config.toml
d_shared_expert = 0
balance_bias = true
n_groups = 8
groups_per_token = 2
vocab_size = 8192
norm = "rmsnorm"
tie_word_embeddings = false
learning_rate = 0.00101
train_tokens = 820800000
dataset = "wikipedia_en"
Below are experts of layer 3 (counted from 0) of a mixture-of-experts language model. Rows are named router (the router's row for the expert), gate (a neuron's input weights, with its number), up (a neuron's input weights, with its number) and show model dimensions 0-255. Each number is 500 + 40 x the weight over its row's rms, rounded and kept within 0 to 999. Numbers have three digits each.
After each expert's rows: a language model's description of what the expert responds to; "gets" lists some tokens that make up at least twice as much of what it gets as of all text. This comes from a sample of Wikipedia text that the model never trained on. Tokens count by the router's weight.

# expert 61
router:434563440481533535573465520379516541486514507483566500575492492545528532500442419564546492500520503534457502458503510512475529562484448390453507464486513542467510486499534463584493524448506490507504512495470477414530443518509520458522499503504468481456487457499519462489486424532484507517503508462492497535509507514454498494478522562481506516556560509440537525492455465435506454498538532511462486516548544510506537488410510456447494404503457539522517422545530486489489546506487493430494437523445531537540613533400534521464461451492526454573530549412513411466435486482498525487524539460487527525532480566525512518535490558522488496487546504520518565508542522543490521340526472476474520532437417493525496455505504520478428502548430472529504514472503516508541541504441426
gate0:463516505497498518508499448497453499565447518469498548512450503441589533574506483500610498452502368520545393490449429567466479509509491598503497528512509474423531506479619482508547467494475457436603589501607539488570495520537504535499500488482458494505514502486416509523500509463509481501446511501496504523487504499512489538474509546495510535477461497580470524498467420520506392566512494430500586464513598499461475497431471497500495486514480500594456471555412500507520495457479470492498466500509496514590445504482503478560486498497455500426469501513534510506501521451509464501502503516496480528554489515498422580529492535527503515479423519509449506510494465492506499546500502478529497487496504494484562407515378529519511503467497477546500531496479513505503601508516558
up0:473493441499497568501487495507612507559549499528495482505500553527498560460424402500445524525506435501500456490501493492512433500518397494508492528477488517475446467481487483487556507424485497507551504499408495501591455480498521504485494504469460496541500491576489558463592497444598497522507473513504474529465504564507584594562515567490504502494522511488488518522511524498496497565601423445507501473450472500505482474546498494484538551484497515504513530541489489509534393472510516491517376502505482470587507462569500496493446484510494544468508499491488504500507597493508468533560500498535570552538554460499514527573479518482501428543472500507506578528569517503459491528550538500517534394552562501574492481553506505534474500417433497533497500499543422473510539398555512
What it handles: Short interior pieces of words and names after an initial letter, such as p-a-elex, l-ith-ography, estro-gen, C-ut Copy.
gets: ".", "er", "a", "in", "or", "g"

# expert 28
router:469612434444598530609453458505492511535487594476567499498523508505504515490534442673514545551564454479484531454511538507507537525536535405465484436485529498446471453504436488582483568517595456494487473513477488497509519473549494518501549484462473485513512464501489562458489476561469527482505409548510400458525523491459439507472514493552530504506482501434539528561471501437566507495574536519491473524490466478443539523583612510459526468471538498489477448516537470473544551469518522483507497494449548512518545501411530518502510503522544514430548526487491485492522479493498462550486564451485554529536469567512492494465549505493517522501523528523493526445535536530471560440514535463492518456501496431505442469473499515451560537482479480560470545454513510483520526498512448
gate0:442519597501491548554499409500557499497493535474539502441457525462537512490474509505504454492489520495482413496421588493407481498527527489503497501538497510487504493550503496503549416498557451514569477477439512479484492504516546455450486449500565500504530456492490495500524523525465471483515516502539497485533403502397494509537474450516471493477500468501502463465329471399519505447545632499476506572427479519540452498429502499491481527418513468501494535471492508513544504448499466540480536504486498518518464445504505528495579501505529430527506412514479517508503515444500494571458455562495527573543476487506451496402562519599486453505500476500518536541475500545486596451533499500559456516514492498521557506520450436434486517499441499493495559523569546489462504541475543
up0:534460501505463515486532555499414467527475502611484500497500541461466480529479487428499576483404472517509492499500497468510546500449482581499515518506504508498531524516543534486467580654479583554501556598537551528505615496489508495500415509507473447498499509531488537583522523510522513498373468468417512483537505477511515501535480501483498525516421511586421615505502503554500476501399482411484486499498614484466559489477502507504508497493500511534491499481493497504505528487494503486499475505520519447483496477593552496501471553459528505548498520498481518487503532548559510489507494499499527501484522482450508498498602496499500526513510510484440503501518509496561494599490537505447501491533520515404502554504499505512568498526591504503424480522355515548497475511504508
What it handles: Closing parentheses and quotation marks after dates or titles, plus score and statistic digits and season in sports results.
gets: ")", "\"", "}", "0", "]", "1"

# expert 32
router:484522518481530546542530535448473527553522564473598515546532521504483453488514400602529489444530492537384539474489496474483557583537499460524525527453463474501514458530532487560455504452558530486458520441432540437428494473467473452543525498519504475495483530486468494478536463576490478588449415535471447471552527481437509579511524554532528471595529487464504527565479514460518490544559538506469463471518515521499566485455495503505460424532501504504498414481498503508495532438477485442485482506494525481521499479446555407503549424550530504509533419420524502444450477534449495460560559505480547457470508591515481492535545496479512516465510492528513521483572500513517556433545471555436514467582427422517524490466480491494503520513470528547545505485497583513558511530494479
gate0:502526468484521625486521521541501517445492619478401501498514501535488506487532407541554442439551471492475505500479648482424512501498522501502473520379497521542464489515482533478495509466476499510508500511552549585502477507445502495536500490498545497523457440558481514468506506498462495528499501511480501489470495504502511488551489572615544491514484508471488474603498509423502495561488481468463460524515499593541461506483492486493497536498422546503475458458478501496592509438602484504499513630504494488514499511427511483522505511540496490433514523490605524538492398508492534419560513460465592507501513482474528368525498515486507509502515466529513519492500505570508613531518489484423502437495508499548451543469520484502502506508499503498516510531517504532509498525557518
up0:500425494496498480482444463502516500563576517468506511458465448499470444498500515466409532618448522496506499518424531488516473491590456532484445450495502534477526496498470622498499500537547504494500467497457479566513527496473490510452500441499497506451500537422500503501528559528503483493494564504460496477499597462310501484427492556521455510497465462505484582506505547498567549497465554515532573447502515456461487442527511479432514495551493504451568503569510499502500526501443612501549612488504479504473475536508492502554491485515530530514504510499456500507495517472475488492395500438543498490511548479476529495570502544514517521526455512435458477502500524496420503519429500494503501621520496556517510468481594500489482452456508490534420475542487458576493501481487482
What it handles: Final digits of decimal coordinates before °N or °S, plus word-ending pieces like ing and iting, and to or | in tables.
gets: "ing", " to", " |", "|", " other", " of"

# expert 0
router:528570385426607542633486515485448537508565531425575437479521495521546483555523409641519485493485544512487427508488507496472509507516434452493464447478490448497480536481511466620490464501596438435528512513447467486527519453496499471606513505589432492484478490481442535537473526504488502528436451495482443536527488456495469508519489548486526497550589471477470489532516501435461473460507509528514549491475520496495533497532520474467442437516500508500475449481513476613515560522472522509481463499462515536510574475441549494542505476463498496470552450491507432449487474466465480478539508528509585493478461566536492492510506524491554498451546498544482494497514479513466485406510510440550533458539521436513511498492567515477509498477476457522559531519477504494518524509520462
gate0:507487562439501580535568425363495510452489509502498501596465540417557456498590372507449491535504499423524491530457456489432500535501562420507514472514504497539543512489502450563464459480500496460500500503503486471553460498462469497447501516515472523528503499493569504500485520503551521500494555482443463436511500500471456500420505502415419501505518497497510492461499501580530513488472502441517470503480466543463495500476509499470498391488503500508433529442494501507509504501426462508522492440439481523506510490485502411498465502475523511507569457510508509492491487472518583555495466495497429506411422493514500548578536495601476519524499492502500492428478503510487528507543504487500502500476425510480519417490482558499594507517438524651460516539513566554494488450500441
up0:502520426568486404474469586599523498558511555502474593444475494499449511488440609481573591413500494500475502477507552574523500506502483559504489508472485503493442518509496583432566506493413512547514496519497502566451544479518528500549460545551536490465501491505435499525499484455492488507499420499514506501475490502530560500543518520560503501482466504510495500500537524433495455515537474573479507605571608436501520497495468506549538597550495499525579492567475506492512485502512566464501503612498500393518491507460503557475508515515465497486498505482504500512555498509500399479509509499534515470527593486454499495464428525462508476462483526500500525581507500496484522498448502504487489481511502503499416565563554458509406500513508505434546469467493507466567501524497426
What it handles: Final two digits of years after 19 or 20 in birth, death and release dates (20'16', 19'31'), plus country names and table numbers.
gets: "20", "19", "18", ",", "17", "16"

# expert 40
router:476534480422606592601511480478476546496492494504550476513528513530514523441513389614541495510500521462502488522513510510469521496515509432500500495505452476479492454508489528571563513506533470452525480487483505528525498465457501492505496530575447509485532448487460502523496524614496488517566477532515439473533478551516421473502460520510478492599504537441514491523530493497543488507521393490506562471538434469522509475583536451433438472512519543524503467523469545534465477406466518456491450485517545544542580494444554481523538423524517503525540497441499479459511498496451524557524488542545546459492524570508492508547515546502527501510502497518467450490528438544502520448537398473532517483438445401482495476431507534477472502509450483515477646558489508484565530452553515
gate0:494444563504525601434484487514487500501511599415568484500533500502500505556510407501502538504501498522495515503496508503477473501499411507502434422622504500504513558526498500554500424511454504500520487499478495518473465485495517490535534503512487450497584498509500500509460496494453502493500501447571575542561460500500485477505433557477490504503506492503554500473506474513447494497517504505500564485524518513513489493500509516539547498516646489481462507513508541531493472498454617415598423502494463495540491463468597554500474524496507468558493538384516484487448490555465494509497453531538476499479470460448501486493504567519500485462503495544500518599470500501478487464497532645509438474488443503447486492543556515500511492501542500499581522561499473418498414561374456
up0:488497501483519568420462508535483490485497668422570477534501516451494498603580489499542507500481517543498505504490504461456499497478452514444412503499442430547503492529505506498587503507492500487521496491457550501559509551515491555476490451602500478460486497509502566519525500437494606491519542502526448567506497511512497482504493510486474499539616434498528500498487492496496416595504499474535527499558499509537500498501503541501514552420634497488519497487503501500497515501515526492532481500498475520564479498443543496502395512537584416500514485452571476473470436575465511516536442506488499615503499438475485509492518450641509473457448500471564484547498489545447506492474503500489459493500483502511500440500405469499533458499525556488511549501499517502512426512490502
What it handles: Century digits 19 or 20 that begin a year, and time-span nouns after numbers, such as years, days, weeks, minutes.
gets: "19", "20", " ", " years", "18", " year"

# expert 24
router:482565470452613550602501470493549493518517547523611535522468512464493536528507481633474480514559486531504479496500552536501557535527428374473528508522479552445438500469437484658514440535554463501449536526521460438497515511495547485540557522590430511510475422547517549467534491516437523508491496522525499551494503501478498511493495541511468480552493513440550526518526480519472468491541431504455553504472481477454574446579567520505468445517571599510502467493538468551502509493479481486504464460500544552469525486464512452531480480514483532514497470500490476431484482487417530475547525458496529494564513567495537455525522496460496553458528491484445479502515531473490486408541513494532555487534435463478483434455482550491476475466461443496524475494523541485475518510437475
gate0:495492478508501465499419540500495518494503494516540497473499473538503511502440401501494499517488515506465399489526467568499503505543540512495463496536401499484514499506490532575472483494502466531455513428519507506513443486540469408484535512508465442571477450500429496494553485530560415464559402494503510507502531583507598472482534513495510532475506525500533473498488483497576495502491466540495521551469493501489442568487499545463500458550480497518505478462484549480514488530508508502506501522515494495520518568501580561590504425475498536527501489488435500460513491563492499485531480517392501501570497570567507499506619608505494482425495531652510501590525501481560509497457500547463494488535532533506487522508499516509477386410476558493447501493483529490424498489592600
up0:469552642544483483483492505511518484563439498499500470485520509488434500405537385526500440427552549538496530528488438483497505519498571506486478552501497473485493475514497526500486480521546513472497587490516621480410459506500560527471502565588522500558501498499512488484514509473395477501495490434533501429523510516548533532390508459439484528499492499512578481443505456500501496502484506456507532521508508592426500508502516585476510477491508389468465497490499496497522451554382484503483471518420506484471485494527485525557521472517494492539517477529438502497503488576547390506485443512459560496496447561529514572458486481499497487488448484522445499554412497531526529500502523521501499481539416496499541524418462525549504527499547544523510536498527530456406492451513520
What it handles: Closing parentheses, plus place-related words and word starts like located, throughout, Mer in Merton, gar in garrisoned, and compass directions.
gets: ")", " in", " T", " Mer", " located", " of"

# expert 45
router:466577483373560578611526505482473545560472522447552480544518554510571491531526494630519501527525466521443456488465524470503442509516416466511495500453554473504518480514530484538476466510535483436492510491540564541555486495467518472522576440516539470468545474521464573488561551487474527580525398520543414528497520538453519532480468523523499493556524498477549505583460474462488448500561541561475494490511503526436486473469506490487446450523492537547463437535510481485520517485512521427509498542569502495569489539496497467524570438549498499548551487455536511440473511535478510440543492458538571459531504499507449456556500511462515481458473417581535566513540508594478567493529524504464490484539488479545497462476507485479520457531422550509533538516499545445559490525489533
gate0:481498508500498491520483498497503476508479484532499543495554493575483488516515556500501511599495505499502500506497535554507406572494567476520497499492484525493486564479528489500523463459498551489504477468475501497515472505472458498539451532509484529543522588526502489521531447578557371551566479550523460508482491599566504485494515493526569498530486496528500528501474460520611505499599493546521486461513346551478556492536499540547467489491490518504497497444497496531449566500538462506482504521511550518495477426513474465492482429501520572334461556466437499507561499638489523522397517427423500479471501584524535478485508482597500521527476457495522505471600504516548484511426502488519518500527563499493506498487476490529543486507479480498414510499506504495480499527420491
up0:585490470500500423457519528501577515491474500410504509499488504486492463485502500498512457504414505435502492421495495497551524500442370493510532523519421567499490343510516543501510503525522498536501529456494500486471594506540494500554538437495513519493434440489505487410509488469516500505500566465480504476488510448489524555498476604482488510538487504480466513504403511492510538507501442553477446500516500415514339498425523445559508478565474471461571526454503461513545498498525508479486506501470430472476524583461531423455481542506521501488492490514535478451535433504458502526505528538505489588605462529463470607492497531457482533503543463491497438509489487529456504500534512512515507509482515492573447495491516551507438519556502476494556477453558484508497439499534436
What it handles: Gerunds and participles ending in -ing, such as being, using, making, Filming, plus "of" and "to" before verb phrases.
gets: "ing", "ating", " being", " of", " to", " making"

# expert 39
router:454545478511570575510544552459467580481526537461530454509501431530523533499450416543523502501483539560420478447480529501508568557551410448520500499503515541520493519516555518674498504495525470550475499473538539531512477494442509466598520560543464451496432471470454494482534465608471575560502487514475457443553563537436483474489480545454508482504505475414539541544504461403510485509511492533472518483526485499453536515509516474475442464529460505463515465497536505474487537528454507439493503512428501560511606547527499523503504409532512482540503521453488490470483466561509472532554585502473506467538504594564548491523502489485532542474522556569561492470526501554478546471524435486477454452475514491499473507503572532456516518505441455512467503540509521439537522497512479
gate0:552457491500501509496517498494497497535452481508488542491553468516478558557459474503517426487490489497417368498576500500525511505573524472552504487507499507510521570457525418483463515410495443526524480497497523524505505528516558499511544501499511617499498399573583505480550369496482498455585508570460549444473496601504486547487548611479496510482521640500471535478502466517518510463498493481516521506498513508461490547474499459491501474581553505589495559487512513508586441485429480494502525501452477495549521522521524520498487537483502561503476506515516508504495570500445509579500500567513465536451498498476551524495460537565499525511474433510515570518497498542469500494531497581513502418522494518551572472501458528450484547436528542523465494570480539502506499403478542
up0:496495486500457503499499529529506493475489508429526482548480498540422507503472478500531525502473468510476496518542547498545501406495499499580502405526433505427496552354516540481549499524468504514394512528490537511543529523413569498522551548452542493528534497533491497627531509496554483510459518456474495404484516570510497530511491520517534546541493481534497495514503494445530532492499417500489575501504503464562497529561558498549493534496525475496410479449485504475564467528515395496504437501537499437497428500522507500464492477491481507500475506507510500448601656524504504509518536518481482426510502491500517504504480546496494456481490474522486535504503385558528512543467479503411502498515567501505535505452483490541507500412516503469532494490359519549575556474468545
What it handles: Accented letters and raw byte pieces of non-English scripts inside foreign names, plus the stem dep in depicted, depot, depressed.
gets: "e", "é", " dep", "i", "á", "ie"